Weights of a small mixture-of-experts language model, trained from scratch on English Wikipedia.
Size: 11 layers, width 320, vocabulary 32768.
Experts: 64 experts in each of 11 layers, 192 GeGLU neurons an expert, 2 picks a token, a softmax router.
Training: a variant of Adam for the experts, 646M tokens, 4925 steps.
Below are experts of layer 4 (counted from 0) of a mixture-of-experts language model. Rows are named router (the router's row for the expert), gate (a neuron's input weights, with its number), up (a neuron's input weights, with its number) and show model dimensions 80-119. Each number is 500 + 40 x the weight over its row's rms, rounded and kept within 0 to 999. Numbers have three digits each.
After each expert's rows: a language model's description of what the expert responds to; "comes after" lists some tokens at least twice as common just before its tokens as in all text. This comes from a sample of Wikipedia text that the model never trained on. Tokens count by the router's weight.

# expert 16
router:565481550473533511509508509503534595508533454517537512573496536428481524485498464468567554487560487495511527483497557517
gate0:483529536529486465470437485560534482511521463512530438481534547590526550493530497514464524517472439511395516571526502483
up0:497435456499511524557514477489461525471471524503441545510468441425497459502433431480529431488567509504548477495556439504
gate1:486493541435562483471480480483410504483527439510484552516496477465504562501471528411466515503502562550507565486505498479
up1:568508517508472489548510443521526508520481509455527499494535558448516607465480456488515527540523464482509462471477508468
gate2:482490499548456433529520444487450540471498460535483418500515461506433534537455484470472466518481540488485521533478503572
up2:495536529419499475481478459548490443581426513449501580480465526550544493476505456501546497460519476526515481470486490430
gate3:478535501456483500514488504564564571471549587557527491532406416405507524482536506467492497530525425511475523500479488462
up3:536514564500486567490567512580575546573506482488513529500472399487501492482501472426472528450485467509485500545537493472
gate4:446568439523450492548441422462472487532461512513478458484508539516517507437474511557472455521473529451488538523570502505
up4:498477499562525536517559564530542540453557417505529525458490503492500449542501551493510516525506509536495483496416532504
gate5:502434485533468457474471545445519491453492517515451468538420564580489455503485580461490475474458573474518592488457460549
up5:554518482460464536487598440540501466510500472453535452499582499416488453530461471470533480556583501486525485487529490447
gate6:427470510550456519555504547450531486427489529550444490437497502510478491484527573469435541480462530520521438500488510531
up6:533513521508473500526513525517540506429530536496458547510447567547490580492510482460462608453453477497505502488447504433
gate7:439462418481538526501529509510469486426485546490496459502491483620500468534484514541517449441546518459490496548565475512
up7:484577409462467472417493521517522538503515568509417450507442456466528516561557413495498520511487556491486453579472467498
gate8:534488449497513508501479535471530574568502515567535481458440502523508511498496417517504524467416501512539444502504495649
up8:548522558459460510522496458566558602505474481509467468538474486592464481459461511513489496573510498492528556472449540476
gate9:549479485475530500474512575482543529549437505489475523468490518501483442483512491472497393474439487517514500535485535493
up9:519534559485487479521504483559384479521521463501558548501484466582496484491472532576532561558500509481471422418527534477
gate10:463580477467499506431454470502539438538502544499483475503457463488518445505488486534496494483528565508503483512573495528
up10:542539570413527524498504470503465478525501478483512455506500429476482528464496462551554535441531557451564524481508506506
gate11:505514467438533504505518501508513437504535523519532460460563460527590465513552510562486469542523513524437475515574456466
up11:501488455503524568515453472520587484424463512545485491510388548488468444540478512479522545476526517488581470482582521489
gate12:518504480484513515442547468521525526457493537485475556472537566526507549497586476504533502540480436542462513509489496426
up12:483461496543505549586521508582489535548505446464506487551429496525457483471490624515454452502528481482476522485403504487
gate13:512543458530487407497485570435575472435519492574463491504578507501490559539494444501513495473534426504525502524568445514
up13:512579506506430486493544441476487529474468479482512493525483523508511525557500526428473561481557386474442500540500429523
gate14:517407443498530520494427475480448520469532482464477496521506416440466434561476451439416506493486517545555477546481512501
up14:439524494496480442451508535481591440462519510643511493528538566543519542397496526510557527558495474472482467517545518504
gate15:500497491493557500514438567546481505513531503566558510520477417515474463492533545496483555453491557469465499545472553530
up15:504510510484444535464456434457549458515491512457457463510520516503564530431466553542481461548486416529524484464557457479
gate16:492537461558432465486451500562541518491518471509494478533500525569514563595446484520518497515536524485503477463487429423
up16:478508465570485546463436518422527513504492490577506487526598507484451520570548468514529449527522484460516572460563503504
It responds to: Articles and possessives. Indefinite articles a/an and possessive determiners like his, their, its, 's, mostly after verbs or prepositions, before the noun.
comes after: " is", " as", " of", " with", " in", " for"

# expert 52
router:536517504517439393462539598415542549484500509474553521504520520451533492535494471526509498528523471499447482497460506610
gate0:449460541511532579542459403502488445460507523530535520467480553489500552450466507451485539415519565520529458530566493481
up0:561500492508447448483501482503555493500429517559512450487526459501512421571501465462503428476519382516532529492476532478
gate1:456494496500554477495515459547488567510522548458545520548453378518445438440450554499415546552521493525479516507507548502
up1:529478546437471462496529543575533466504463535469443488508450479529592486463528509500506539516466390437472576575480517499
gate2:453523534528528564540486398530461464479525527468492490463462538541498542468493513460504536436494576499575437493562493444
up2:461487510591461499533547514489427494448471506437470496519516449512501442510546601484540517489516425513535585480477530462
gate3:484483494545525502552521488532488487518432494517546525488497401503490474587510493446529456513505476453586583486512503485
up3:510535500493499459469491499511484487451473546435509499461523579515512496451544493515472490483449577545385443522515534496
gate4:509547455450473502485444442425540508542503499514487497394577498482450515535544479456538438462486546456509427454523463475
up4:510537383472496531424493469506529514558536520478454520471535460469537516487522500502482480505507541478506462501544440523
gate5:472421478457577475465448488447441531477466543492538452483473444497489504521484440466501502423502483501487435498526502510
up5:555512505460466515549487475551449514491474404566552525507506510491490498477450502481528486508534473488549470436468457489
gate6:456496482458494483478488514479546451463530596446427510512557561515519442453544555564482459541469402557451486510519489494
up6:526549467474495497513492482474485544600501473558528559454462518485461524551509458467482426570508495496540459528505525519
gate7:426482455544554533514461491542499463522511543426502515457507497580503530456498574557519525521453484525442538523508451441
up7:431489476443506532522441459533467525581533446508456521526502422570522511446475480487480562561521492523525526484533506511
gate8:500498515485506507495497505519487437615471494496488513513523431558404459485501504502521524500515454475536597418490451453
up8:516577491483468488476543575458461500489472537484481451501582509475529449599574469506544438539449473513420540445475514495
gate9:451496484493559531491430451503506437471500485516519453393516538502507484471505498460503468414470523528551444509536487443
up9:547541538475489484545470490497492466490532491606556560533485538490439514564486436455497506484500554477537487492550487525
gate10:461513498509506507467460607532483502566573534470426543476472420545499475489469504514492452527503485523483513476493457466
up10:571513519436477476399550532503578527473484526489537469425608529449465483536527445536535430560466517533506468520454505482
gate11:534544497539523546421441522464502515463467436522546454507552476448414494527520523515494470413442528484551508509516535466
up11:521586490530495524411575557493475495582510510452490478459599431460446457511531476531479520507455471516488603457465510470
gate12:479549577460470493486499497491457478459499498516453531484603515483490487433515535503521492499446510510510461519544544476
up12:474511504526502503506517534522510448485446492579429519481521511503483516509574523566502448505539533463561517436568494493
gate13:466528475574496565531445464534445466521507522484423515488463510546507527424499576476493518485495507503515543548511467421
up13:420497488432593481467470504529519523573540493503489496475455498524552555502523507507441485536488523499499456522522504508
gate14:451501487482561485505417491548492443536426470447524522395538508529447528466411444454545486403471509502542411501503508500
up14:467521502478562493485391497508513517573495462486406524478389537553499515439469570558446549505529535502495535517487477504
gate15:507515434446470522426507484560453493613488468500509528482478506495421515455512513516470497457507488469545492511514531475
up15:515452564470535445448524505508538457463514534532546497531520507411489513555545461491471450445491461515474414527533503519
gate16:474470542469506483628439476546479508507560510524535577453437537525547539510492490516482571523506554495475505551517507509
up16:493517465518522513391548501501476476514419505491500443549562452501437430475480511548470496471538441487532532464497497461
It responds to: Two-digit numbers in tables. Two-digit numbers, mostly inside sports statistics tables, scores and counts, such as 28, 44, 76, also parts of larger numbers.
comes after: " ", ".", " (", "–", "°", " $"

# expert 15
router:511494500532543489526478550503439507489496546467518480392441473480411458541512556506488463504472509502516479514469487494
gate0:426540519498530446493457499553491497548519513489476533557456496599538551531503538575458587490449447502477412487542488469
up0:498448528469533529388467470490490562502527421460425464449497447485464529408464512493495518527536567498560529513482518518
gate1:468475492437493471504428563489497454493504530512538566498511474604499467484541527562512529558465495480529403490566493509
up1:456432518450481526586457502460478456473519498536594528467464513467441480530518500541533493490511526479553477494559534585
gate2:478516479411529427489456463469466530449452516479483615423492446529492532453518533581523614537502517456529572498534497540
up2:477605493551482465412520537508518508467524549495445458481559525482536510584512517456486481498487557551442546488480516444
gate3:505644453472493465483440538497500520494431565432536464550545497528531512497483481525503529498471504509511516491531494556
up3:561551459516480475498537465553432559388464434465534513530528497466510528513443425479528545497545441503509516556583517514
gate4:500508422524507564455549457548512537517460403535521540551469476508502535442468454465514471498508567481509495515476494433
up4:489475550508477499483468516491435524489485505454498540446567467507496502516471518479476495486575463482563511497524489510
gate5:376440498497509472571438455477419497535484534476500562450407525489561520518463506501490547468516522487462466529517507436
up5:574530479530429513455558530532547444409505452502523391564604475534509508469480498480466526498513450457564519484507450539
gate6:543489512515527529539516446548439482481467493454569536578499550450449447483453524530566547581470550461520475462499462478
up6:524529491487437460483479514482500517441510455491496546428494492526495538531495472475430495477501496485510530524579541484
gate7:544464503448505539552496549492501506503510534551534513529442574505492511549554477486529552470504474454465469468449527503
up7:530489505448515535522491564499469514507472518534535578504464539517525483538548516484536471530523489477496460447481536536
gate8:498525501590491428545510472498549474507479508500491465516607527535507465477497540523477514503492504514486516529516479469
up8:490442505446451539475492514439496501492551497543459518398479516463525513471455502511506584475547545482517562506435515484
gate9:424526526470518515458494466532548478581507480561488486553439486527539544456512491475519541464493527513477565540567504494
up9:473573499510557465462539512482566479498493466492528534570531491448520531488503495471516431520483462505503490494524499561
gate10:451559500467556506488476502546471460480457471427580584532479471599489446483498522550468423526464581496567506506529478504
up10:549438498518453494456514516463510546551530506576456406493517512443517557543500462484516561467538417513429489512483534484
gate11:477422490483550493474513543454479514448491492476524508423517517430526452474488497537518498464554470440512472475493497570
up11:503559546557521448488522410496562461455507487485562458580552522537496546516503477484440506471489521565491483536573495495
gate12:504485522553552517571503403485529522476442416528446442419513465484519518461457535425520469571584566447532561529461513469
up12:540418464537496529601512436491486418432585568555492445506506550526550507449518512509485607480491451455524511547526497452
gate13:505434522458568521559515456516488518486532461514523509500400488443499559481502463508505510479513542488467474453526456507
up13:504537479482413495434477576467526501526488488527489450451526469533509447506525518520529503555478520531531484514434533468
gate14:518502519521541509568585448442530443487508467555526480577527577414505537515484485439498492494506439485533497503527492500
up14:457529475475448455421431570538491493510484565431497519495515444597532508514520539551498546483462513515475539495512465505
gate15:426517535503561466469534451513592416535535507537561489519500559537566570482505498511478559430524497455506510478537489468
up15:547554510493397506504490588451512476544483567518577460505519480565511408575512516560485481537478509508452499488469494426
gate16:511509548467392479526547512489464510518518580477552547439455504560488508549453541544483477494451487476464486497556459457
up16:497512513477397525567552520553439528450491504447543589443473482577507537554465563489480506530465495472493464494536442469
It responds to: Table cell pipes. Pipe separators between cells inside table rows, plus semicolons separating fields in flattened data lists, e.g. Apps | Goals, Lloyds Coaches | Consumer services.
comes after: ")", "0", "1", "2", "3", "\""

# expert 6
router:500504530433456517535511479509534556505508406524489543574513506490473478478503478520543513499551506511497538420487545528
gate0:563471454410504453551513519486552512523507508458494410457515443529453511525561518468519516423561496555534556453495494523
up0:543451510501505507548489493407501467530474523482502477444459533550530514539532456476564484535517533492528529459432588518
gate1:541476541554536410505436455492560481514462518512503524512491488564553454466540533527518599451525497479474506486561512513
up1:516531504519500529535516441518533526516425490582519448488437425466519563553469495444401508533564490524496535510414515487
gate2:537522507480454504475545563502505518503569506530505469477495523514531499614458487482493480515506541484506469534535433466
up2:509568489491490499493474559507480522431552485538465556503516438459529479515447490487479523505464429526475507480494473483
gate3:484496494559449476520493522496482435477484530498496551446524441518481462542543493487518489522431553563473453520565488492
up3:550532523502549537459516531456442537446465468546460511417532491523496447552512503472501501500483498487444478536419510533
gate4:528526510483463522544547431573497502497490495501514539466490480523471486541521517530476510534494512494564551492523531442
up4:466507492535531526454496603466493573454469511504497487516568510480516554477474470457520463559616553527411492476493525488
gate5:484452510467565489530513534536520507515574556467518540483503405431543485479544508472455474491477556583500494475482481445
up5:479517511551488526526561453518529488509577479591441537469499492476466487472521528525470473490506516527453481466485507541
gate6:542556471443473492468472556523446486538496495434486516510381503553546455520522503526473533590467514472507519522495469491
up6:510544542535486508477535480442525513522458548535479494470517475530485444505491515496521496540484474508510510510524475544
gate7:438471486536485500511455417529494453489465490445479558497556480447507558452485508403504521487547438512509492482482448456
up7:516504444485443498502460525443526475459552519557552441461508483486538397511467458430425481525521466471544495523461433526
gate8:515512476548562533470495472491430539529553485487541450513439461468440483477390443492503550451514509501427408514418416496
up8:531484413582447669561567517434503529529493522577510484498477490518436487522477571568492502456505486560499512558474484552
gate9:479491529525531554550548521526479464436427452473452516530545521489530480493499543471464556493444457453540473476491516457
up9:451530555533520524452588494448446478479433533497483624506475491461448479492474474557556470522458483525483482482480506514
gate10:507433473494482492478402550485488497509511530476486476491443525586506508498595490488555546461477538523510495552482494482
up10:508518497527501476462522440506500513565485468576582495582550530531469543513417498457440509528437561535569488484495502479
gate11:491527495524443505512516546525498500553540500517466501496564541521490453522516506461482551565481501505434523530507511442
up11:430467517467491489478525538500594539568572523527552455510488505546445488497515441416516548505522488536475537449497476414
gate12:523462527525488437541497452477494546488581507510578519486497536472490591526487470448525551507451525539522550554458542471
up12:485504399465500502419508554528541532539547516452550587431465458476557427463500535497531498428445530536470506477490419468
gate13:518515436588473561545482483512490501458490550526486540564470461405508441495485470518432472490591421531489516546508410541
up13:553504535488473458570505478499532450525561523503469507463500527483506496472473534452512501447553424518523482488503492508
gate14:591460526487538518477536525503488506547477556433488497450436474491542451497538480466503447505513549569446476475436489495
up14:432517466490557594524462484519483543532479537488559491388494495504540524499512441549536485499480567577461520517526523520
gate15:540508514505544453445457442517448448529574482546557528562549531471542498529469455460451505542490463502493454465536477546
up15:441490558433512548508501521484496533507462531547471505429538474527533514519455527582389505542507556512516507432515471515
gate16:483481505483510482496543465564428516560489490551557507550425490456586502501514467468441496534533538477501471568547553472
up16:498453560449494475504493469429525520504483477530608543496494520488443568512543532530469534534541544497519516571565567475
It responds to: Articles and name pieces. Articles like the and an after prepositions, plus mid-word pieces of foreign place names and numbers in tables, e.g. Nakhichevan.
comes after: " in", " of", " to", " on", " O", " and"

# expert 10
router:420546515524550431539547499517461454460503488522505482416476508464554479485488526530504494497476519504516510499540497579
gate0:466548496453454482484470539533497475479572529421479567480492536570473508523633562513562519492398466497474498504485511466
up0:542443542487479553544482530538508441428523574505423532520481471540470500562529503558492559554516456504505561526541481446
gate1:562426505503429480508547541554477444400471461464563541490579513533458484496550503479543510531465486511463502501561493456
up1:463529574469568512427425529467541504546526532548510471521486498398503459515463525474461474433513552520508505490429453564
gate2:555537469481478501440525537456503546535502520511562556490494513428540525532502425477469574473476524512563477563468543460
up2:482436515437559485513507569458469439412503451542552493489478583484542481611516545549542466461444532520535490480505497599
gate3:495490427477414491516507402479502490533500518520464462485530492460437514465530554568492529547484498555535511459430476467
up3:478464559488603538472475543494512505457532506506542514506422466523576467507492475450539502461499482480487516505587497506
gate4:507411513545530551580504444497523510518458470516528514496443519534560489439425451545489528510596442460520536520514492518
up4:503464454583550572602531457511479577478473455554510504509432494523498546463431495482511521540570444434520544518438516489
gate5:561442493460501536445457570507548512530422577465524519593542447571466515549541510456452553502512442512498415526476509431
up5:490578501512496534504552459555510530512443485522459531473451537449572536443489471456541451550508535478465510490508515540
gate6:490536468550546542481516452497495487472479525498518463473547499551522532534492564488429491449535528504544504496508486573
up6:469446460522502447548513480450435481433437456495515508486569408546483490508497556528468452528494495467540506485509485516
gate7:536477499482498474429480536489530510577457502501552489571533498536489538491471504447479482483526461468521451503474473464
up7:435501520476521465568500449498495472507485446525463504440452511510546399473502535542549473532502575501474578431534517570
gate8:504456511463409544454546499615557402507556515456499483567590449492504541499592565472500552535439477492392475492510446405
up8:514515451537445484491502546520523484470491458554481497481495465519508486568511577452454497500520545541545488499458531430
gate9:508421540485457606508566524477518474553482540488473486550428542512434505464501542563561501539529487508463565529458499399
up9:473509456611502462440533479477522507526457533387501497480502560567456511466550516529511496463550488482441448500506486434
gate10:485568483477493402493517466448484444556522509477464481480567511496493512433530453527517536502470494566529526494564521542
up10:526439510556487602515516519575513513477490560493487469530448485491498488551466538420430440493542541443453487527455461443
gate11:536481530466534514509541494478472601515514489532501501515539461458445537564457389490481433535532448453522449465477423565
up11:507546522494475453543586541484521518486548527529442475470486534427519533577497436492502424460502510505485489460566478532
gate12:471527518465433478479471536510552581564551533492495537496437491605521438559536488436518571479483405593487510482471515468
up12:453507532512515533507488478514493541488520439552478466535473439435465567441436487452498465526553557496475503501471478512
gate13:477483492528503559577502491525521381465591551455429474521482494444479533473515648493444541490539458489488514498535478448
up13:498513512486459473470541531496492538507529556532508485484515539495536474558514439483500480481389521567473519528511493543
gate14:496565471428508435452486502457502552504520530504584505500540453540498473495481526470461435561474530506455509487517451550
up14:525564456471464436456515491497453549466522559413548426481568528548442461540507568518498459564450521530452527540556471489
gate15:488436479554554576510511517532473524482439491465486521495491481488502577571469549448487560402575458488526460514521480529
up15:465489491465551423468435485487533441534488426544538508503502516539490453407505441557530436528466583504492535474449509512
gate16:558603521466505508487478560465482574455493489415502534477533485520485441498486500523483536524490468426516521531467549508
up16:492485494455544493507475454524444504526536494550501514496429464485547523553443427502552417515488502486532457500456459505
It responds to: Section breaks and headings. Paragraph breaks after sentence-final periods, wiki heading markers like == and ===, and table row ends before new headings or sections.
comes after: ".\n\n", " |\n\n", "\n\n", " also", "History", " life"

# expert 44
router:548403504538469518570473490459535456467437489550473472551479516542535443514491480535564454518519499478527559476520524497
gate0:484476548516531550541528485465491493474449526537516563556532419527581496496480495478438530569478545459467506542419527464
up0:475522511525520490556469506436577519514501562565512420560523464535439501500436460570473564534558509466461529510402520531
gate1:517507534531465485408586497468490502509546489487545514490518512506518496473537505554479524524469560517503556531450447517
up1:556526434568561456515479461561490403488502528451483548498557484548541453542484505512537489507453450528519470506528508475
gate2:543436492516507516544576519453506522546499517431498448512503442493521459513471488543497577508496432446492468505461488447
up2:429559509534522449473409453589515520457522505490492551411469537488490538494503559427473443459505572533491534511568507501
gate3:429582481486475469446468484526565414470494485550512539451427513522519596468516553532507503486465541521493515523477462493
up3:487463467501452522439511522530462477541496437425489576516480489525519503503469578507492539517484506527479489533498498468
gate4:504583507457479468465520462560549471508586488494515439461498492500460518475542537506471459497519438473488476522504537449
up4:454441462518566438621501493493466514442551536469509494457511535489510489499560478503442439464465473537537491562538464488
gate5:542470521474495540565508449450482481469490477447542434539571492555506475508461495526522494498529503485594488533482480517
up5:521519517506504454499486461522506497524540513543525549545521436519459490528505420522463504467509517525494562490554514483
gate6:519515498504491465491479439508524452426525501500544438474478467531456520544509526462521427510516502513519524540539448497
up6:477517470559464447551456603501499509516491546505423566477537473489519458513488480493466461548498510533481444558544507494
gate7:502499485458487463489488479460461521478490554534521610518478509541412535531549586515423526503476455522508540475513513518
up7:509477493503535504538455569481526467537547470466575456533487508570559519453493407511508453481517536487485464568492529506
gate8:456456508488484453397510480476512429510515490495536500510466522483437509482558523526472483516375458527531468485519522534
up8:581531492549607531528446528503486493435510534517480480486471459454435502557445426445486468486489538479495442531523515531
gate9:481510440381567506424542558448401509509523561537501533480460539471538524479548434495476489504424551558519442506520491575
up9:533532465555496544533524488584489528398464513452431531414480459509410493557499506443547487458522467505551434500517425517
gate10:470517494494505445470486475507576391456541530544555503534565432553480504506522474542433457464436490544478549499560497508
up10:504516499537527485464529476519560421435511474544509545538533446467466503479504524492511423482443537511464534478505534490
gate11:464518523488530540503439458498387414495543466464534457542555448506561508418462522544525522541485495503527550428474485488
up11:580448577437453483510488440499511539514471463509451489517523531520436475516494457464564472549532521483474495453512518527
gate12:442508543455489500505494492571537536539511462497506510459409497511517530455514523459460503564501528495575602507470511449
up12:541548476462461463422561581465491560586490572521523505474548539442526514499519456532496531544485471547435520497456442466
gate13:552444541583496525559510479485486536492460485435471403487531504548455537509460563544500469490532428515535489512448518470
up13:528447547602507504522527494510521536511491501426441418464496479566481526528487581534478457473499422532493479504466492456
gate14:514491526448557537505514543495503523505553527520529465521559458487437509459550487504427493487510481519508474492531469512
up14:525471421521477496550565524487517521493501473542504505470503505431579539596541547466476486518520475494488479501456465488
gate15:514536431547477496525525527485459538533464524469515457475544565495561487561517486503539536524482459530445508500453446505
up15:509505491541514558521523499538429484479455401438519473506472510481479513502430493484508431459484508400591482527456469533
gate16:490483531543527527529512554479447496487477500476511508536471522470488492494467536429469480417509531467483538547486455607
up16:497512469515561482516557474516496528494477519513526576636484513566547508580497540480524520469533490508505513539500499490
It responds to: Line-initial markers. Tokens opening a new line, chiefly list hyphens in infoboxes and lists, plus sentence-initial In, During, However, According after paragraph breaks.
comes after: "\n", ")\n", ".", ".\n\n", ".\n", "==\n"

# expert 22
router:480515535494461507518538472475535545495506497519544537561508507518423421463512433478550460481556505505466488474471558619
gate0:433499433521591516530495523515446498482484500571501518541526531580473527618465538493503520461487480529460555533529471486
up0:436551489449538545465462505461557460508482508556428555598456559542502484550468565445554504463510527509500587527535548483
gate1:473495375602548448495492440501473498510536467433514482495570455557484473451533551462503560467509497534573358531515495539
up1:536483439561475454500467468479569501497439460440489485475563512523458455469473519495462482528558495508494419533519506516
gate2:463535565543526491424504528428518526504443509478565509503604559537497458527476529495529425530547457515443504456482468498
up2:450435441468568463451512421506525509514565502452485526483454496481544487554513511390510493461518482523544418527527510503
gate3:516543506509500552535426473536522473464478497468437472438474533484553545488510566550527502479462517499559563502506510420
up3:488556513527426515522562460417509556517508460514554524542561488546416415473486472463561480521553520474500501463457528582
gate4:442489476518508588511495526555461508461486496471541504554509483527465526487539440538533488425457514460514487510495513493
up4:498562428495513499563508521466445511521486529485494509482487491493517547521516487488509554597461564520418562579499523491
gate5:513589537518459455475475567520587501471518457542498564445493437571492523453545491545491521557457457551536490533482530492
up5:529507434427494489414552496410489532554532491543464504529590467456460455502524472472510489525514460524540549483432526516
gate6:624510531485487509525503524472575537576459467484459500466486534464496515536500548499465536568495432516497556500528529471
up6:592480547546566453480502499528521509473478514487502483482495477474423582515501473526517546523514443463403530525517526483
gate7:464412510570519479492523474531494500554526488474510487513458544509506506543480541511500469511503463515475502482527488493
up7:486521481483479492460514562467493496560547493535533551451534416593477469496519517516543436528485467479563424463471472516
gate8:545490484482510449478493461439512518561569495557522429499499498407526477521481480434475464517509443537548440513534472501
up8:477518502457518472495565472549497438446542489529548508538531522524514534512530499572468560510473570451550526523522540504
gate9:501434509495429455456482508496490488576524502478529531503471502505473487469516514540503486406492477504487511482520481485
up9:443513483511525523456463539507538459480623496586476530471458519506480472535499511472537565482477413451465425504480498505
gate10:469535459484480484584498498486492490482501530407507399474540474516561497490553460532482517553503495517506468507495506466
up10:520561495531547521569475483449490509549503524500522507465537523541546497539496508535528591548464446521540500543475460538
gate11:514509509480440555471535504482464567570543512418512496514486435429554459561543459477521511562479487498429474548429501517
up11:444423459532499471518491410569517434478530556554510483470501544507502540454482531448518511499497494488452481513553521477
gate12:527530475458515483515446570473505487599512511470536554461524507523509456511522475545520432543456511499452429473488470495
up12:507452426470509429522485434551543492521485530428506579457477452506533544403588499507529484544452490575409500498580471479
gate13:536498519487507511571472519517521471487500491537541484525488521555446540546460516481514496465503593503603489508447520535
up13:507477521524503556535512528510463498524532467512553517548554490610426501494515532443499517504484533489602504522428537558
gate14:519483510485498559478477573576486529546506465406436506436493475527546518619455568483477501479480526449582523502453479520
up14:459501454478375523531509514468479503501530572459527400532506474512513490447540460499522495529505484573454539577486516466
gate15:517544525486474561468471486525523519537481455466373498472460437514506471510417534516520473500557471581562521485474492488
up15:484500470518487495480488574473522509550525476517539479484488495481532507570542508464507467458499458560520447532485509477
gate16:435449445463554504484496500545453513468574527499502477513471466474575571459570465563547532509472643520501506527530466508
up16:478522574554497532461494517550513533582481546474480487482445487502437473578543553396510424427452475502448479489471528492
It responds to: Year century prefix. First half of four-digit years, such as 19, 20 or 18, in dates, career timelines, tables and parenthesized publication years.
comes after: " ", " (", "–", " World", "===", "/"

# expert 50
router:513543526506531558514541434515480550528524444495382530583479499491529496544505490464505529568538456501554540467462522498
gate0:553491466517436492470461512561506536451464480431488524495436530512500492524542503458506497495500578548513560519478473474
up0:521504526486523492519524493547501441524492482478469461453533495590567539548514481442504529441474417458504497550579453516
gate1:529547504550498542500525554440543568513546522573487529519506485480535545538489523553489477517505437485501461498529505499
up1:523465476479501484455534442489497513478498555463483449561522522460511517510543510466483483489483484490497493454501572511
gate2:484466416503472506472551555590486515507526560461440525562512465521472427472527525530557509512526500542520545486419489561
up2:502523453487505512495551499519497530507526480495479569531490470515510478477496514448524444554512527444492502502464533488
gate3:466464501527471407487482527469491411512592561580546536477579530537551473497566507523494432461426476526479465502546443452
up3:508434478500492533503529492513492502515496479542509453520528484443458529514452499437504522480528483502540510490565494453
gate4:478552454570482515544531474505479498493484471485481510482464559515551497536470564516521442542520503449445445544481487521
up4:382532491565520520510476444563598460454459453420456560450408543514552550495467554442519451520433526499534491474465484464
gate5:518454479476541499484495515467543487535508520544509459526459459451552448443459422462490524476566447476440512477476516449
up5:543513504548482514502538480525435532514445493518512573442528579496440528502539522541518423526493520532505520528475531518
gate6:480515494479489471434497570476520490511476484544506522560573468459526431516511472539492445502470528507485534551516533468
up6:494572547447507471423460510477530512494533536506482562444447565524568537483561520529542471486474570552508510449494521481
gate7:507444505524458430459436525517502496488458507540513423462497504429547480540496538470456520454544449543469526486519565460
up7:512410511506426391492435587483527482444469505561544477474528490511474464514521528522479498446515437531480532493532557503
gate8:533534529541482565505490429460403494498562505545470571506489583579570524528528511531508483467470466484539492482544473479
up8:481520485507538535508439439459471477537497504482446535468486546460491441450486532476461523479559472523529513472511491446
gate9:551495492531495489516417592398561504464575472593476536528533441486489386508511502469473500540594450501509500487457513483
up9:586547540557526476495466462518594472483577466576456595479459546543513473467528523535470538513538493527503492483494471446
gate10:468529502574529469469517486604495467502520533500504550467481469520492482509524520497424510441463497517472514488553480498
up10:531509486548503510501519508541555547472510511461472461496492456518549534505510498452510494433484595532501567454476523512
gate11:536438448454500486506502523462539490545454479527505539483514561484549536485476508492556475483464511550450483482482509530
up11:475432504522480473431453483515482498521550586485470533502508531456492499499576493492499512533511483546449526574467517486
gate12:471433506476539523499451471436464457468531482496529446464521511511526465478521473480457496503516563488564481525548557467
up12:497550547476464429566496513396522508524499523532500477544527460528511460422480518561472559534572476451543518466458502511
gate13:511510469441472475488526507529414476502550530503538553531516530566526577465493483523529529441514491508518501509531468467
up13:491556502560474582462561501476511522479511520437479580517522514477505540496524514465485502472514483484529533512488509489
gate14:571511504504559518533545450526480482508523483545507554526500493501492525496505429536504538584546486491550512505556487550
up14:472488491505428454477493577421554542522458543487503471436472477444470445460490534466486434403512515497442507490465528505
gate15:582498446516452530495521536498508500511543495564507510561542458459486563525521395486501478487536535473515551568557507551
up15:518480520498491438478499440475505494449513533446498534506480541422583570542507483499438542470481538559475531516542472476
gate16:566459521514445469570479535483495525521469517490493439493510458555471426471436460517501507474541512467521484479491500483
up16:463593476586527529484489491554587491481488491521488544492434538473464519511493451595472466539533512521452445508430496430
It responds to: Year endings. Last two digits of years after 19 or 20, often in career spans and birth dates, such as 19(93), 20(19).
comes after: "20", "19", "18", "17", "–", "16"